config = dict(
    hidden_act='drelu',
    normalize_top_k=False,
    balance_bias=False,
    init_std_router=0.0249,
    lr_router=0.00173,
    norm_place='pre',
    positions='rope',
    rope_theta=10000.0,
    tie_word_embeddings=False,
    init_std_up=0.0374,
    optimizer='muon_variant',
    decay_fraction=0.582,
    decay_shape='linear',
    max_seq_len=256,
    train_tokens=509100000,
)
Below are experts of layer 3 (counted from 0) of a mixture-of-experts language model. Rows are named router (the router's row for the expert), gate (a neuron's input weights, with its number), up (a neuron's input weights, with its number), down (a neuron's output weights, with its number) and show model dimensions 0-223. Each number is 128 + 24 x the weight over its row's rms, rounded and kept within 0 to 255. Numbers have three digits each.
Before each expert's rows: "gets" lists some tokens that make up at least twice as much of what it gets as of all text. This comes from a sample of Wikipedia text that the model never trained on. Tokens count by the router's weight.

# expert 3
gets: "-", ":", "|", "=", "s:", " by:"
router:153126153149063115121108146142094103135142131103172153143104146135140117158113156126098148112094121108105134156092088095098127155129130116119168116098092099114118107133113147112118148149113141157098111110159086102122118162112143134163094166150129118106172097112122144137164116121154128153114140121120130113100089120142103167110109162149163140143132132145155136137103110144183100121112109120097097130135120155108149115114133137120139137145152169129121103150148190103116099166150139122176148127080100119143115143109153130087107152121144143146163069096077101145125139142124145148071130130107133113170179138150150117143157149118094120081154123103117087120159119094137165146095
gate16:128156178138123120085114143129117147146160115132156172151111100132179135108132130121073115119115156145182156103125125084128141142160117116150105129137169161110114140115081117117104132137118135119136165106149119104112135170127148138131083145188120130156133118135134171170103142124125149151141156137142135194112145101123105144075139128151082136143115120139124161122153154094114127120156104161136126176144104130112127148131150161155110153110106141091119080161167076111130099134127111138139143138126135127150130127148127151135154141129123111146101130146100132123165132151142142085154134136131166148175182096096105142152114134140135128061147124124164111070098111132120099077112
up16:157144132113134144105123133152110126168167148156111134120130084090113112154140119101084118145143127118147099137094119129138104146160148145145133152113136149108125086157139099168114078104136108124116134126075080140179132145130139147099140115134135143174117068146125150134162141122103125150119123124140094143073125122112072167089145100099122111128093132092148140176151102124135118157142115152172063149109109154099138116138158139129116122097175126062117121122121142158111129120145097114120161166113128133158108161127143123181138104128098105140160125130134144111099123116131090140112151142132131162133139089088124134121124146164054119128140113096131102112092106151125138093096
down16:145142133139120108144127127153130099122128115107127129156164131083166129163121101129148159117145133085102145100189103139128072138115114146080076133142111123145129118127164128124128127151129081100114145103138150112122095130152142122167126195103163117137057129161152109084097146112118132137113118128100124096148117126072116089137107135115130155106164162141151154109139121121130163160106163119087144168121134129112089111149089138126119098120156122119124167143121144147123153104129152103114137100170151122110142137115088114146145104120112142104156166107171143121127102118138128172108129159162099166148130123117170129112170138101124119137087071130063124151112132160144151131146
gate17:125155132101146129109138093133142124128142097136130128114126160087137113148170073125147132147119091142133145118102121136165124119143122225154132132117141121131146186122081123091128132152134152130127133093086134115175148144127143134139130135151104132107107117153151167118118075156142143137117140120144154091154138150150141110145147082085113138127197114100150189113146136144163133149115117150141140135118137132103127086107159154108143127107156149111103124157108088148175112151131130121113122103078115086118129120106122111101127184183101131123082121164158097132121106143129157137113137137120076130093123165098095154134128104105140151166137125114121130135124137092115131157081
up17:133135162108103095124133137133114106133112115128190160172147127145143114152139116121119135128098138182122125160081094134174107121140183126143154129160115122093132180107106128090116120148115160142168160087103133097145061141103126126161131140158135104104168141165122100104118102162125135156126138112104154111134118133124141113122117126155119091155144133131138116131122174141126095118127106120115160104119084125141168098122144139133164161105123138137098138132139155157118131112143095148120153127111153085143092136138160157121138154176117103092155126127139162152157120146141146143101134085109137149092159145052168090167109117131131157120150146117152167188135105099111118156131
down17:110118159172129135159135145131138148134106125105127117155142148149166113164182131062103131106153118075094122124103153160100119163119120103115124136104111129152123118158079119085099103165147161088127144132164093114128110119103175169174106124142148085117116094137150145136152123140148139124102144128132167142126144162119157105087089141144120125112142127128160167158121156134164110123114128094175121157115132147163096106109080125131129097096096129136085110104137119108077170135124176168127133140108167102153122147145106115133095109149131096136175102124151089123103144096125122113137070124107109137135139099100110128114120145158122138145109154128141138138120153070119141147117
gate18:109131126126101164117107153149135111079120139168066140130137141139081110160102170124134122146125119163157124146134127140149121191110140149132117145133098148137142105087139152170114135107104128101179161136153118149154155105157129063140126146170116155085121128109160101122110102158141137146152150123130116126137091125113070114173137125145159102170137095131114111126113135110095101158084155128130107132146135113127100121141127122137065119138086140086165130151137171134116144149124128135099133145110149099153148127088139113156122146118153128102108101110117109123129138146137136194092138112171140127208128097167147133168115113132136142103128160153156132121115100139144104160155
up18:102140086139132117131095114125139103110108132144120115145108110093176126150138135162152169144145120126129090125099163153104169111070120085136141147157101149122123120103120104138169149141117105183143135108121083112164167113127116096144147122167092139105140087134083128136090088136102130119099118134172116176107130121149137141103160123087134096140132120101149134091151139160123138089153106149143135130132111157127133137131128097123109160156102108131136159135108140152123148143139130132142105150106190154127107144096150132144145167088089097130141101060110142133134120126156144116152191126134145146157169138145151122112133133128062130117099174121111132095132137163119188117109
down18:130128101130129114142152113142122104171105132086135122159104126134120119125125134077114176126125125168120085141147110172115109159200116120104122131096131126097133128156097123140128127129111097137140108146181108139106133112103162129169157151108145189158180149126092160118174134117153156106137135144123154095127149114125159139143144121165147122122099195119115140117143147127152159104125115117113139124168157091165100125136139103100156152146090163150117160120141120113147131171113142132153133146147140136142121162159152123139104102133136112098106145168093123197128179152082171087121105136105169165119119140079131123132130148146143122129134102141112121080126137150135162147097
gate19:148116131111120080088156138110064149118119141114124151143112139119112077135119096092154116159075118117135142154165140139114120150209132127154170118109141109137129112118139136066177127153128087105154148102166091125114109138178110121085113112137144115114099149101096120116125147092105135155124141142154108154160176113129156155133089130170092141093133112146143125127142107115105152102112161134106108123151092131136099144136134171127120165140167138121104138156202133089131141106101165094142119140098128131113132108139123119150090118122131136133107123145100104104151153152139111167104130129129165136129153136137095123119134122124154085122177111150131165116126101110128068125115
up19:163140140130145142095140164143098165120135113175143090112138121159126158121098130169163137105105171112129154105120077124164146108117127119157114108088163113122120148129169100116120155141088125108141120148127140097156117140124120107130164118105129128146124135101073106123101108134116143109062167141112095116145135159142104158118125093134168147123136145135116129140135096098192164113125132081122093158142144080162130134163134109093136135136123144169115065112137141123143141136147122113150147154103111127124128127127114088091124126075102122121115112135156176135152124089146170129112072105124092109152165155096163137122095134074125141153150177144114127148163134153112112135135
down19:115116167113155141148139107096129125153139151104133137154142129126138165132117146049066140073152075154122098142136133117131127148098107172140138137099142157133115114102110132141170161111124181143127144119099156142139145083149129142135119130152143115122155115084131119128161130090121115119148086140142122134095114098135128126141159172090134100115128136149142130156104104136106116116125105110132122148156142162132151147159109127151102111086126144156129109139175127175141104158162131154169130106156129100126154080091201123081117124162117176151126140113126127126104104148103106124093148133165147128130155161134110114091146105136110128078113135088128158127109144127078177137144
gate20:137110098160125097095076108089166094147168122123144135141128089153154178128143132130125095102097109124143159109111084146093133095129130113141127140147116134072122149125144078101120103161115116120138175103153135193150148151151116106122124162153085159128101136111123154139144120138143116091157121132100133115122138139121140106150131121147127104103141165112078098148128163134139124181104118119148162134140180125140153091105134130134132121090132107171107132145096140109085094146118096091106088168122158134122095136104079152164143077111116096144153137134124152123127095115124151145158105149139119094157104093084142091134127138140140088112135119143143097128141143091151100126106
up20:140135077116116111155105118146138105118106095102143136130104121144143167136169156148137109116109093117163134103119129167135120165131144096120157124125128141154137156098180130115126100108138098139174144146087142142147135131112134114121142095168161132118125119153117131097127092079162142128114108098142158132125139083084115120110163163137116145168130136171108119159138166090164173128124093160112121129117148153104141086102132124107117112142142121123105125088126146110129145137167113117113128112094097150136138133100127117114125130109163135124152086109143063117139126145125102139166109106142152145119082168078167137135099095085092134173190123120118084137197104137139095147108
down20:116074130122118134177142138154100135145175108111144115096112145105152107130159106074108129132112098148102120134125160172132122099111120088141092073117109135123134146136080125141110128137134124127154124194096102128129136098138114124143124148138116145148141131092109125115134140136113141125113121120151141123104085102126132152153135138102093131166144127087112159168110156139126074126130133075128075133154099126100143104096135114168139095100121151092143176136141110147172136177154131099123124095139079126155165122162139135107128099160103154087132119129165134157113095093144105133131140139119140146120144141160106144184118148157147111106157105105144112093140129128143161050100
gate21:134124129126144167112101114133140126146122134120149118108179138120133145132144145145154114145142133148120111145130149140158143130149115140150079102129105128171108131144175175109129123130119144157143079118138118144128163131142166117127130113161142143138111170186138128112103123100149131190150137143101169141116129134187105146127137171088137141144100145128131127134108193099131136136143133170134115145101127145099102188119075138150100132137161108104133188137126153138153153167098155139134140123105110114095181137078160157120133113145115115139149115116159155068121115181151110155171158113132196139131142120125140133128177120126154132105137140104147080162152125113113150157154
up21:128144128072108177146148097122119125155134126107117134179085117155159155065115137091169098138124158105122107122157134104128142121063129127125135112102136144103118154120143154123130182166115124109128125136096101201128166141168119149193102137144169149158141174110118127142116121150155156128118135129126167149163111083154119150117110128134157103122083142143171142115126162107129143147163132149114150119153129117110106153122129122101116121121109128093121153147108170108174126126052116175120136149093119148084146135120145103121117112147145126127102121125161117146119109154153133126107146144126158106121140098115125190132146150125151130126099112093130135174149118141100126100154
down21:129130133110135099150162158091116125122123153135162140139152079114146164150144113124138124065144125125160106124149113148138139120163113175174172111155150079120110098133108149155096169104175095143124169127124108169145126127152123129141118160139176120114158144141102111167113116137112117122153134176148150145177153067116150142115150174136152181105130134160142114109138143133078132118109111078121130130103146129105174164137187074114130141097110099110142127132127143143121153115145171117134150097106116150106129168125137083164133141135106118115080129098152096121122123162093102154127128146120152148116141159151114134101107154110126133129131096137103125131113093146113162103149

# expert 10
gets: " to", " in", " with", " by", " for", " on"
router:123126134169137114090122152108111172107140114105156168127160169132160107108140160075147141102090128155104132149122107137096107103138161098144178139141157125159132087111147147088158090141117142137130117103102123131098154150147122121113173131121130127105093155128114106146078167092151127152127059127159163100128122146170136142157167140100143130142170154098132115120118122102171135154115138145118130139085137127113109140161118179153117095156167142101111087127054128113120111167146096141121092143131118112126154135113110146142104072145123117095135112117119156121152149101123155141135090136148103100143118128138164094126150085123124130092154106132166122162095145132141137124126
gate2:148115170142107169089153129103112156136106118149162142154125105141182119158128150132110114155129170149100157133143115100135143107130127153159125126140096125150124104129108170108166135134143125099104124131080134123127123174113083155123102141080143136144139130184114124105117128119155153170098151118145117106113134152125107144172099142113126163136097101123114094107137131120117085111098096130129166097119146131128095142180124158132132098112112105106122100079090125107146153106156138125138123155089100155170133085162100134131100158170132143091135117147143113107158108127145170120124153132164114136145149129104169082095114106055130099162130138130172133120148121101170164121164
up2:152100094106142125160123103113144139130099128146139160119159146146140132184169145147120187139146169132095124144105149136148110122146108156136105182118095137115093133106101099148094102152122126139140154131130143124114091144127180092157116126123128155127095139133071148146094163120123143080135141133122122166121141136103178116067101113135162136132118132107152132127119143154104112127154137109132100125105112140118149167161108189126121116121137157113137133131098125135126185158118140150123142097164114126111153120107107112116089152125137117108123162175102148133138146149082154158111158116142103110143133069098128103144184125077127080115154180125092158121123099111101140112096
down2:086114104165134130139089172153104120108113071112097127080107106118110144158133128153145140111149124094158155134114103165138107134149139098133115107156104110098125118150120101098133147112146137156153149117153110078115132099149140146081117114104161113098101119087136127158163128159104085131155189122110094145122165140151125159143122138101108158109123149091122155111118117120130145133140124022137118159155097110101139141146126128143164127150141141130113131149139105127135097102127106112098110148118100168167112124146103118124109098151116117064138115119173131140113137114150156113152122146114114156104122127119172107151145160101112102119087107103197113152104143115146140137138
gate3:138168150153126095129136137100093117127111121150081131138140106100164127135135128143116121130129127109141074119096121119148137139145123164147125128103141133152205153119145125154132117122129083161150139108128123114111122097158131182085139119183144155144103133119130092111147138124115135162129116109144115125112088127155103140124153151144119130114175119137109128172153113120125120174116117135163132152154126111138167142141163156127113159147120060145119133112113134150131123145110087123155188162102136166131124141130132106081117147116178143152105160128143090113123151180108120114084120132147163126095124186154101168141112085138080117102124134093084122061112115107087147113141
up3:166164128128155108136132095109112052136124123146149145185160135115129164177099143138146108118120124094150105161094155104163114135126150140155153090097120131168145112140128084119162090124095086115141124037120100160107133112138172141137102127096171116143112120158149162150136107184141130178109114133155124110128118168185133159135105136120120128096146125116100132170137129088116118093143153148176106114136127145143156118132167132125135153146149108097134095094127139166136173096136104122148120120114144176141098138153169135131129126140138120114105133115144122120115138111130138132097119119138110143116111142151125137172149169129109092148171123151124120099120133145157132166132
down3:132094135123138125100139087131174174124131097154131123108101150141148143115103085109120152126151152135123129148174153128097139082111128134095163163103142119135151125108131123103129149103104107109100130151116116190128145078145081153119093134140138151148166125110144098198134098123104151101118123145111116114136146092134129110128109101159177100126117129075132156113118147177125093117139074205109148126158158140094107156086129124124090090105121114166134092156160124135148125168164109125092129115140155134129100129145093123105133144167123142118141142114116097143114126121101124153123153117111131160098142122102124103179102091113121139114146149150122116137127096110148163142077
gate4:166137131137137098115120156134131120110122162131162129109148169184135091170125159150151115141106104073143089119173087144135135121122110111158157104068093151127171157155101117103144106099115140129137096144127161129170132134113138115103127131090127125154110160127114114127078163121148113111143115177106070085124124146164114137150150098087137152123156170104131119115115154118089164142139116116118123127102127128105147123128133101125105159156104128104108127152144152128147116145161123130142123143177152082093115130148116137103124104155146100084119119118104095120151135168133135112137103095119109175159113141177155130093107115134111118184125120161115131122110160136062140101092
up4:128118140149162123175105089126143152107104111094146112097097136170108143094115128158144144069109086131130122120101096133108133116117148112137088129156153126146141142126106085114154167097142123142128124136116121139118161144098155119108152101132111145095139114054087123115133137105157148107127134128096131124154113173171147171186116089129144126087113110120105121119128132137149109088096095117132124102167095152151136065103096113119146127146151132127152110143157128102080118166162131135122090138150098120105141096170144179126170140111094129124179165136101164157124119096108117109110107126136108134143057115147146122102108110118130161098134133132118118111138103146106154149140
down4:124165117155123125105118096146123112064148141142126189139136077110082145162093113088109142144152109119100132150132123153144097136125158133153139151123122134107136141107151096118136109126109161112196107060126103168069093081111153106128135187109103117154112125119153125158144144131128132139152111117144133120134104124093157117128169168108149126109122092122131166108106122116119117117165129109139125150134097118119157166133138108152164121130159100115094119134154148141123145145143100122120131148170081122117138159166078148131082129159146134150106142130128126137114104129151157122162142127137140154151131181114134094114105177110156116117142141166174101124170157114155109096109
gate5:160149150106153145133144154125111147116171143144080084124149109143153125116123165149104133101113127146130135118118111126112139110168106150155116155165110142118120161112139153130090128137097128125148129113133117123138090145131178145089157142124060133136167140150091133099109171127104129119110126122132116147160120136141116125167142159120177146131150120121054097115162145110125109125169133128133096113123096082142128171119145092139131125128114137165169072136140129131117155170117096142126117130151171144105100078103164127073107096090123140118143163118134120142111147100143138125160120050108158129080127088140100115097098111148070142124143115123134094097100113126133119131147
up5:117147109130155127093113127089108166149093126110074124133132088104134102134112135161141125141129169067106110112142152104114129129158139111153145125131145138130109183130169168133153140140132145130109145106114113159124122139127161137112117096174118113103172116160160196155135133145154088130144143139119135170138116148143137151125093143144100088094144158151114143180153129143127158157170164124162110094122131140132137164111153101111161125150145199157163111117116146139137138107148099129148125099113123113124112111129126119140158121162132182112102136119090102154108122138088136129108148052109115087102135108131110136127137135151147144131183106182116132110087120128081123134144
down5:151138108142094109117123138166095112119113111155145108117093183144147111136117113157119126148113137087106091132131135120107106088115113142163122088147142112132102129110071108134180148139106125076153146121123138148100133086100106163137129137133145079152113155112133143119099160116148158125156102134131128161111108137106083110140109131100101150069114131140165130068148111136113141099164130133110141108166091100128160110093150114119128113118144120088107147153167111133078146140121174142133128074129116079177127127097105165115154128127100128113112124112154139148126146143128155136098100176115134127168144131128126107122151103107122148106161147074107196131125113140152144118080
gate6:117125104171133129125132129127087102149141127096100162114125089116134136128171146132141131129165153154136085120117113140096176140153171161184177122112096106133097133101117149122183125130093158132133111114127141127151127145135080113145134072086142122121141131126156121160158117124164101115111116106088153115128146155104142118124150140121112102108096071091159139117119186132097074083139130162142170143138163162155127135153112128142060152098143101161132123085143136163091151138122156146076164147134128082156130123110126128125110142139133111145136121137137145123151092099149140148153122137132176129072099119095127123124115130134112132106142124107179160129131110108125105131102
up6:139103141117090152098143155181165104146116165091162128104079103138102149147143145128123125098120116142125112162146119148115141147135127133142114128140122128081141099129103132125143093116170129150089136145124090116113104091130157131105135072116137164117129149136107107133140099153088134171121127154127173146137129092063099103132104132122153165156116137091075131141122165125101138154161096121130115122119168100130149167133075163099128132138128162129090202122153119116125163123118077136166143151088107133129130144125128123160094098136132111133149117103111103146105117152136145149129085107150134133077112126094102133107128139075098100112101132124142117090115150163169128108100
down6:126165131143150160149084124132161124110131089133150118088098132140157127130109093119115157143120086156107169150134103112152137127125122125073104091130152176150119114124172125114118171050131123136159139156140096164142101124134103105092131157123100103132110121127141134136074157140130093112152089157099088138145146093121118187122127131097168124147118131107109131115138084098166183123140132087117136083107148064100161083116098110112156100134109061122112129161112129088144141119133134137151122136110123114123123112139167091137111120125167131121159118131110167108181124126100120126156114112117108111140092136134147144113118156138116133175114109141129150130137135113128091127126
gate7:150152150152119128147086147171125117129135128116103128137099100150083166112114119174147130136150111130084157149130124153122132113145142098141066092137105118152111140144134103139131107141087097085173110123093132177135122129122157139132148140156154114127174088138155126163105132090086148143122107128108102156115123112093081147136152118107140092136099171128115116103155130124188173145107173127121123086137116160120140130112144188128119112127137125145110113136118127150125106150060121168112178132143118114114132101151101138140154088131087106126140098146124122119118140142105131077148124154136128148141145191075117134137116123111146073167145108171156108143113104113135127142122
up7:145157118130164121131115127095126137130173118122097123161085141119122106141165138175129107129105129145110182082075106121194125094162158080170105136153109156133098112163176126116101110147165131120137133145146106135108140170128156093126083157125139132145118141127133120082156153130127139151144115113123118132093107152127116141183170129160146100111103115119120162102122104141154156140110132115138152128133126158088127151134140079090116106137141124139127134116140102140155090134117126176161114125121103084130142084094104118133137127129118110132152101150125085108141153143129144080136116131117132139180094160146134168094126133134127176140159129093175105157130145092095097083141
down7:131168148122138136146146105148162127173134149113107089153148137152119133105138081128118146120139124115105128125138157153145140108103101086164108138150149129147124139109109151148152131108135113133128149146153143084115111078145108163167130120096138113132107053125162142094111123094122108131167132117119123110172132092159084088147143090163092173086133103131140106151129168141179150143103113139104155081123129101122150105173116134075154134140161134120145155119135128150106119107130097162145128108117145107109143136122131122157091108185132146126141103113112099093117091139145140099173127114119136107165119116119111166170133107134119124143150168150176150145160115097151133072172

# expert 17
gets: " of", " in", " at", " for", " on", " from"
router:107124107155152126150117156085136141138136144189131110166193130106108141104117153140136130109078150178090128158102095118159107108118140093132152150139130149195138131108128115101121134155166131141081154091137111088087117170131130098067135157141130148126104143173101103164117153130133100139138119124159153122125146134148105130136133144099155154158167125120148099120103163105161105165129111129106133137110145107115125122144130162132070118177118145101118090155092139134096105130135093109157131135103095095143138115172139129148125091119119124136089114104092133115158094125172162149137116139118149095143106128121145105122135133142121130113132083123146171133148150154090157147089
gate2:132150118112111125110138160153152164107143136125142173120146122078091143116169118172145132145100153129095144154113111124135134095097148141150152099163146145121129155119145147111075176167143115121153149163119109144120140075100154119136159115142080122138116156113153141124073130149118130163103155114113118117174166087169173126122145100142110127114129097119102153131135140129158113118128124113096123110078158148146106106094129182147153122147149103169139156141112078118120124124146116140165159111146138092139099117158082143108081124132115132146150065139136160188141074125141148127117113106121112131123161140123141154137090109095117116110144117166121165115093162121113116149129
up2:120137107086114134104136147127153135119114132109132129111130117065129145110148134167102132130093138087104105140123111108141070135137143133144143127174135079127138094111124147126074157167137116139161119117129112155115100078117127103112159111145097151129134120111117173102085148113125131171126188116123137148129151093193100119101131112132128113111128151091106157178151180140175126092118139085120124083078158147140086106102141141151136139139107094185158151168107102109131090134150121165153152128114147127134084123130129158104143111105095127149152070138119119120156102129103138120136099088113137103065143122124137150147122128125115152156133143121146148123097157130128127131140
down2:135137108101173150127124100140142091096111149041128127126156126124139142115131143137125113113104141152124142119089150146084129182154122172164145139129123121067132129147133112090117141159149124122138120122138112161131135132129124135136134155120108113156087089136100151135108129160103172164122103169114130110116147150135091119126111145162086158139115156139124162115144130103132140136129106118127171136139045154109137130117174115098110114095091131153143103114132145116106112133089135137140128149138160129121147095140131138163107118128123099122124096140133166080136113169132178143184158151129087075155135166120120159092121131148091098136111124079146124135099122100071106116158
gate3:165087118121143148103102137107107123123085153129092108120149145098144146142124159114123138155133134129093101162086160139124131148100116120100112157066116116200148130088122191088120136164140151095076172109081163153125081129136148106155161070132146140120141149119125135055138124107128161141174118164119099157106142123124141138177146120115085126129077079172108147135121131123133111193121099116171102134136132159111114107138121107129102115118122135148151111104140105140156147108088146133128127142108090106182123126151142126121126117161121109141099160125141112111152109108127128150114116149143134112150142116126136098129148109139106165118118094108163125109125118119135129139132
up3:101119150166112091066128092119113091135108131115137095120112133128088132084119109096113137166116120153186118151130146100094097153154091131107112195092160124160104123100146144128142120150127125131116184118087182135129109152098145101114168105107119103153110108129118141132152123130154151133110119162118072158102092130155140110162145120139111136150116142144099125120095142096182117134101109121149124124145129141109110128116142105156144139135155127139155121151107100132130079077108099105118092149106172134173131116130145124141157165162110137136090162132152110164137146148099105158137160155096131186104116147158126095163125086127143116109140113115120156137136115119092104144118
down3:121123138089069130144128122121141181130122142160093137150124132175091107171143158152092113138159131129102111124092108122120126140120105138126162081127152095151152166133092155117148134128113159127123121151143143194120132131100119113135137090127107132125129135143146113122175143125111121154098168103079114089135081128137122125130088139164104139138135152132071149118174118142098119154132139161132099128125146134134129112110131138137163123140107146146137132123081186162121083148155115049110094149139165114131090140148147112077095132145139117159124133172108156135110129132114127056122136146106103161140104115137145117145146156101103111098126084146124083152130124115153152154131
gate4:135126156087117151140139115167153106104148112093158123069140121136142137152113136114095158096145106121120105161156155118175121089134113122129157110124140136122120149183138163160120144103098135136152127163065147140142131148158119112106140162130114127179114157121126094145147108093125184157129103131153143129104141158098113146106105112114089135138147160167130107074136126171105127170133104110186080114099118111166153132094126137141139089136174161097159169129091137122109125143092167148209142142153150137127152151136133108139134095131153111121125125100148120128133139099160136085139131093166130138105097136144143151114139133164117134163134122136143114120143087148106131115139
up4:103085125147156153088112117129137134104123135109159076130174129084108142180162141111100107099141137065147141085143142137162101160115132095104141109096177151120182103174102118099114080134120169140148159114186137094128140167118104173122180137126104174150108137144129108129173141144130140148126115132170148137128123144094103145120110105101112119095131167146112113082143144126085119089165138121124109155130116106126108123107111131127129097104117164126147148164119134139141149122095119107158145144162148133119125107125166140135135139139149180112120132103138097126173139132114106153117151111126111131117171149154154143112119168125121112163079082135126107104116114124131133107158
down4:096071121094144083148154136146099135206116094125099102098147123157139127110153166096154121144161127132114102147140092128111110076144139077183125116125073107110133149106090110131095152093135098126137135116150136138105153064131165113148166080147150126161122149098109119131117125126142124089070121102121075152096106108106142152108143153146130133145110139079167106158131142139117109113156138129147126124159137111101133121144132101144113133135091100102150132089154108106136151100098127130135170156091108132102092131160109117118142116132167107142105168118120110156147145166140151151115140128129102109095116158144099166106117121140136119111098151114129162137119110118100106117138
gate5:140125131132124142157220154133101128146161138104125114105096123124090122094124112121170135172104128132135141097134170133115114106116095150110139126147095136153141109123069106132108157091133086149125137131141121175135108095104143105142124089127143136141137152132139101124147115084094140108140118114153143163141158147126150139132116134132158102150151142115126080098131141109146128092081097106115134145133127108120113094186068158127139152173134103109129107201166142116152140152131098141107143122101149143148100181105102101100102093134127114153167111130119131135121158119142139135128144163106139106115156079105090098144102161143103125176139137093098158110107138170125110115123
up5:111120115088108166102155138126098175163123138122109100128142135137137115114120091153168160138077148116159112134136137139135152134126092136101102185162137092197130111127166108144108164123140129171148124120155140104155126090119183110131105136123102157092126105095144124142129126141102168138105136121130083093143129162155155142159143128185138121185154133128129115117113123115114106120139086112133101166171105127127119158118102137097096138134091164139131118128127143132172114122091109200119096181133143124126114137100127119112149121147110172171124118106150128124110183124156154141130131090126149153125098116089121109108117110125170122129125094119099146094109159150125089129159
down5:151073158110132097104116114175130145131121145143147146188125150098084090166159125103134103140154136119129128134109122140136160139126137111148144100097143133096129116114129141130108134091131130086120176103069150140164149125155121116128128093132129126122167180150094154116156138148132093137151126129144136129172120128125108133098181118075106134127120118122106145145095167151077119145133123133091144121130124176114137161116132122181099131136132126111162113136110127148143117150168156096117136146132080122093135131149089117140187108100130178129115147066127142139093132138141142166131131090130120139133142141165171076107144112180115134126144090118135099111137101079113104159113
gate6:092166098078131126144108112148088108165137124140127123094119139139124128101149117079123086134167099125127157082130108094102148097124152068122147091097127128142155130142083139086106157111141160144154127106138120116104129128146156128147165119157100113117135125158127133131140136152138136155129126162141093133136143163113065157115135134115135083114144143143136138189081084190096081118152129130108172116135137126084127090100091107104119140084108096135162108159109136143145163113147102161168122134141083125082154147115132140134115103098153169163105116134156147158102144117123127140110072142110145120102124133136148133161144159151125127142139150080129110132122128120126143155127
up6:134164105144063128144149121146151110116121133166202162098145113130129156113146145143138158134133120138188163118118150104082124154156112092149096124116144144168147115135161152087140143079114133126107153137100099124162099139179057152129147130094107130118151128117138133148120128119119156126129126096164162098139103110114105149151100099121174128125137139134108143188126164094087088165182115139109095116083135149115143122114140105109135141132096054124146159147126134149109114139162131145137117103128131105135144104102128121088122112138113104121126162150131133142119119136154134124139107063114131077095163133121111102125141135124114099117116132134136155098126143110121149171146
down6:088077126127152157123096112099142112102161104126097120120128095117106124150086119162153146118121111126105143113129123145134119117107163073105159127145139142110134098140168195159108127153075120135136135121117150104144111154120168127137118142126144129113115121087169125093131160126108132154134141112104123158134117128090160088128158127141134143136129107132151120106125128130176163074135132050159093130174121118137140153170124137153116165135094141097116127130112146110161128139120139114162106150061099118179128142149125086163140102135163104140135085086135135110172149123095095144133135131114113113160095161160106131100126122118138169132081158143141133157166149139108116134163
gate7:141115105131170151114141166088083141154145127137101151126110093119118156120099151169166154163127143142161152078127150152113142146144108146121169115116151148142102123128139147173104112164100144148149148108133119134168140121147147120128181107127138120117140080122136137163149112118123136152137090156098117094129151115131118111161145100166120119112117173135141127151101126131100121130141164132165103124135084176127131092140131104143110140150088140133116095121132163112127114146139143137125125154192115158134107105120174124150110163147182142113063141151143137164093140126120120118161133160155079128143163121148144099119146198168119121137114103182097145152151131170135170133150
up7:142080125107177081132141119100100155145156122150094151127167152128137159113154123129157159152115142126135199106111168128164120144125105126125160086147134174163120131110135121121132128171138169175093122130093124100123116161098111119151177106126094149138150120137125098156168143133162151166130132146113087123148148128166131174116144142138110134160155094160090136120060137175143131138126145131129141140125117185123154081170117147091101182129128124157137126138099132110096122117115142118129163126175097181110114154122142126172132108125138154136120163100154140125147111158136158130108122130170096139158153116136106153140172102124149124105129107138138120143116152133137111120109
down7:152120138080111125120134107176137153106106133113150106144153140114160150142116116126111123096185171138097109141148131134120078152161122130111114112115090129160091128131111119163104106110117159158145141166138112114142136077167120081121114134144124161119140088113173104138111086116129147102116160161119166126097135156116123106171134161136120151137102146172166132132135137107158119116139116093117119147154094142161180137152131133123114144129085117122132136154091121168093164123148107149131138133082133086141142110130130096191116089083122135128122080142113131120161115123103120159127114135110149108130126131157095082132172181097072131143135124146099138145163119184150131137143